Below are experts of layer 6 (counted from 0) of a mixture-of-experts language model. Rows are named router (the router's row for the expert), gate (a neuron's input weights, with its number), up (a neuron's input weights, with its number) and show model dimensions 128-255. Each number is 128 + 24 x the weight over its row's rms, rounded and kept within 0 to 255.
Before each expert's rows: a language model's description of what the expert responds to. This comes from a sample of Wikipedia text that the model never trained on.

# expert 3
Sports articles: the, at and result verbs like defeated, joined, won in prose, plus pipes between score columns in standings tables.
router [138 101 179 120 148 103 102 124 150 150 107 147 119 123 122  96 128 136 122  79 156 140  99 154 131 120 115 119 125  98 136 156 146 132 106 119 160 146 132  63 136  93 130 124 124 171 140 150 140 149 156  85 164 117  96 124 100 136 121 122 118 150 123 115 140 122 158 116  98 160 134 101 107 100 160 164 122 128 166 112 144  59 100  98 106 115 132 116  84 124  97  82 116 130 118 139 112  97 107 163 109 109 103 172 141  95 132 154 108  88 125  79 137 136 106 148 174  95 103 117 137 172 139 140 118 137 119  94]
gate0 [112 110 164  95 136 154 146 152 176 113 135 161 113 105 139 123 117 150 141 151 170 126 147 161 157 153 182 158 101 101 104 129 136 148 141 119 108 155 105 142  76  96 163  91 148 170 106 118 130 193 149 108 101 134 120 125 104 140 130 119 107 122 113 114 148 147  95 134 134 145 157 136 110 122  60 103 133 137 130 142 127 104 130 126 121 159 133 122 115 167 106 120 137 150 104 117 142 109 146 138 103  71 137 137 155 159 130 114 121 136 130 127 106 143 114 167 143  80 114 118 116 111 159 139 101 142 117 131]
up0 [137 132 116 115 156 143 106 132 107 116 122 133  86 130 120 151  82 139 157 143 122 100 149 129  79 124 123 131 135  98  98 155 129 120 115 119 133 100 157 152 109 120 138 146 132 112 115  75 137 116 120 134 127 129 125 145 124 143  97 134 129  61 112 122 117  88 142 105 162 157 149 130 174 151 152  98  96 145 117 156 150 104 107 119 136 126 120 113 131  97 137 110 135 151 152 143 151 118 107 127 133 115 107 131 114  98  96 133 166 129  87 141 120 120 126 111 124 154 134 139 115 143 116  86 140 107 144 123]

# expert 30
Music articles: album, song, band, guitar, vocals, quotation marks around song titles, and pipes and headings in track listings and discographies.
router [102  97 114 144 106 132 155 127 158 109 119 118 118 132 155 127 113 123 159 184  87 150 110 123 162 151 122  98 182  94 103 142 118 132 112 117 119 107 163 131  63 146 130 172 124 154 106 134 146 116 148 131 130 120 140 141 120 155 129 156  95 161 116 113 142 162 139  94 148 136 104 105 133 116 133 128 165 133  91 128 123 130 114 125 115 118  90 141 139 137 145 114 150 118 106 113 130 137 191 144 121 127 135 133 120 143 154 135 147 121 136 117 134 126 144 118  99 127 110  67  42 147 142 116  82 121 131 161]
gate0 [136  85 161 127 159 117 134 111 112 130 109 101  91 116 140  95 148 123 122 139 138 126 144 171 127 163  43 110 140 131 110 122 146 124  96 118  89 134 117  69 130 119 104 186 150 109 156 195 144 111 168 128 136 162 119 152 135 153  87 138 134  89 146 140 130 158 147 131  93 131 118 132  96 133 110 194 101 119 112 114 131 119 128 106  95 107  87 150 184 136 113 118 130  87 110  93 156 149 122 162 122 101 121 162 111  88 132 161 122 124 163 135 110 179  99  76 122 100 139  99 134 115  85 147 131 141 177 163]
up0 [124 134  86 104 162 139 113 109 117 149 125 134  99 107 137 113 154 144 147 123 152 168 119 126 105 126 124 115 116 109 100 115 159 124 136 127 102 125 127  80 104 112 165 154 190 135 113 148 131 105 111 122 141 101 149  98 140 166 105 115 135 132 148 134 113 111 168 107  88 159 163  96 128 137 168 189 113 121 127 143 155 129 166 142 129 118 123  91 164 173 102 140 120 122 106  88 140 136 187 139  90  99 104 156 166 106 116 129 140 158 168 102 127 189 122 106 131 128 147 142 133 177 108 130 135  95 127 136]

# expert 13
Suffix pieces of German, Slavic and Nordic names and places, such as -ski, -ović, -berg, -mann, -kov, Eindhoven, Linköping.
router [192 118 166 156 103 114  83 128 152 113 129 105 123 111 137 160 134 132 103 109 137 131 121  86 116 133 112 173 110 165 136 125  93 152 156 108  99 132 132 139 178  89 112 142 124 122 141 117 153 120 114 175 117 174 155 178 135 156 100  99 108 136 123 122 106 130 150 120 158 170 120 129 160 189 104  95 147  86 135 119 114 160 167 114 147 144  93 123 131 128 139 161 120 134 101 110 162  97 143 164 124 141 119 138 169 143 195 132  97 127 142  70 128 185 154 109 127 156 112 158 172 185 120 109 147  74 115 142]
gate0 [162  92 156 121 137 136  62 130 145 127 140 131 120 175  96 157  98 147 101 144 143 145 135 116 135 141 153 130 171 158 135  76 134 120 170 134 170 129 108 156 191 139 136 147  95 143 132 176 131 146 149 123 121 151  87 107 135 131 124 126 209 106 139 103 131 126 168 131 133 154 107 125 162 124 101 159 127 157 131 126 145  93 126 137 151 132 141 109 138 149 129 106  90 146 112 114 154 112 179 137 150 148 115 109 120  95 135 165 119 135  85 170  98 103 106  90 150 133 123 124 155  90 145 200 126 146 129 132]
up0 [ 63 138 112 124 118 101 144 125 114 165 148 151 125 123 142 122 112 150 174 133 130  83 138 133 122 153 143 125 110 107 161 125 152 150 158 147 103 162 113 112  99 106 120 101 124  97 114 107 135 100 128 156 148 102 156 127 148 119 103 142  80 138 119 161 104 103 104 140 106  76  99 116 120 140 137 116 133 111 119 105 129 127 115 124  91  89 108 147 126 139 131 140 138 111 178 115 140 127 100 103 123 130  94 143 103 174 102 150 113 111 148 119  90 169 133 146 144  93  84 136 113 129 104 141  98 111 127 126]

# expert 31
Middle syllables of compound words and surnames, such as ab in Tanabe, back in Linebacker, ag in Gallagher, often in sports rosters.
router [110 130 123 166 140 120 129 101  92 145 131 110 144 115 110  85 116 112 158 153 185  85 109 156 119 130 131 151 155 151 163  92 159 168 147 139  91 126 134 147 162 143 133 113 142 107 128 149 141 164 150  99 120 109 147 123 141 152 116 163  85 136 121 112 119 123 149 147 155 147 108 120 109 194 129 156 158 114 114 157 162 188  92 127 144 134  97 150 142 157 136 126 143 105 110 158 165 127 131 124 175 123 133  88 139 134 122 128 173 143 184 110 124 130 153 113 116 109  96 165  73 102 122 131 118  66 124 134]
gate0 [174 118 100 106 144 150 140  78  99 115 159 117 129 125 105  86 132 124 121 123 100  86 136 131 116 124 147 101  92 168 138 108  94 135 118 142 127 127 146 134 107 146  95 136 139 145  99 142 160 174 146 120 108  72 101 138 125 152 131 140 169 136 151 104 132 133 153 132 118 145 138 138 101 143 110 149 116 128 124 149 122 117 119 162  76 125  86 135 134 119 129  89 127 144 129 153 175 100 140  98 137 115 143 130 122 149 119 111 132 121 158 147 117  84 148 129 114 134  86 140 135 146 123 156 113 112 146 143]
up0 [ 96 126 111 129 120 127 146  87  92 125 108 109  68 116 139 100 155 113 147 115 123  96 141 173 137 121 123 135 111 109  99 115 131 139 125 135 112 146 106 165 121 140 127 110 132 152  85 120 135 160 114 104 116 144 122 141 147 143 103 110 148 100 133 120 126 119  90 121 135  91  93 172 126 154 162 139 127 164 189  98 150 171 117 122 100 120 124 130 125 107  98  95 155 129 126  97 154 123 114 120 154 134 185 101 155 139 163 118 112 125 140 118 151  94 147 146 135 137 174 122 101 176  90 115 132 158 103 101]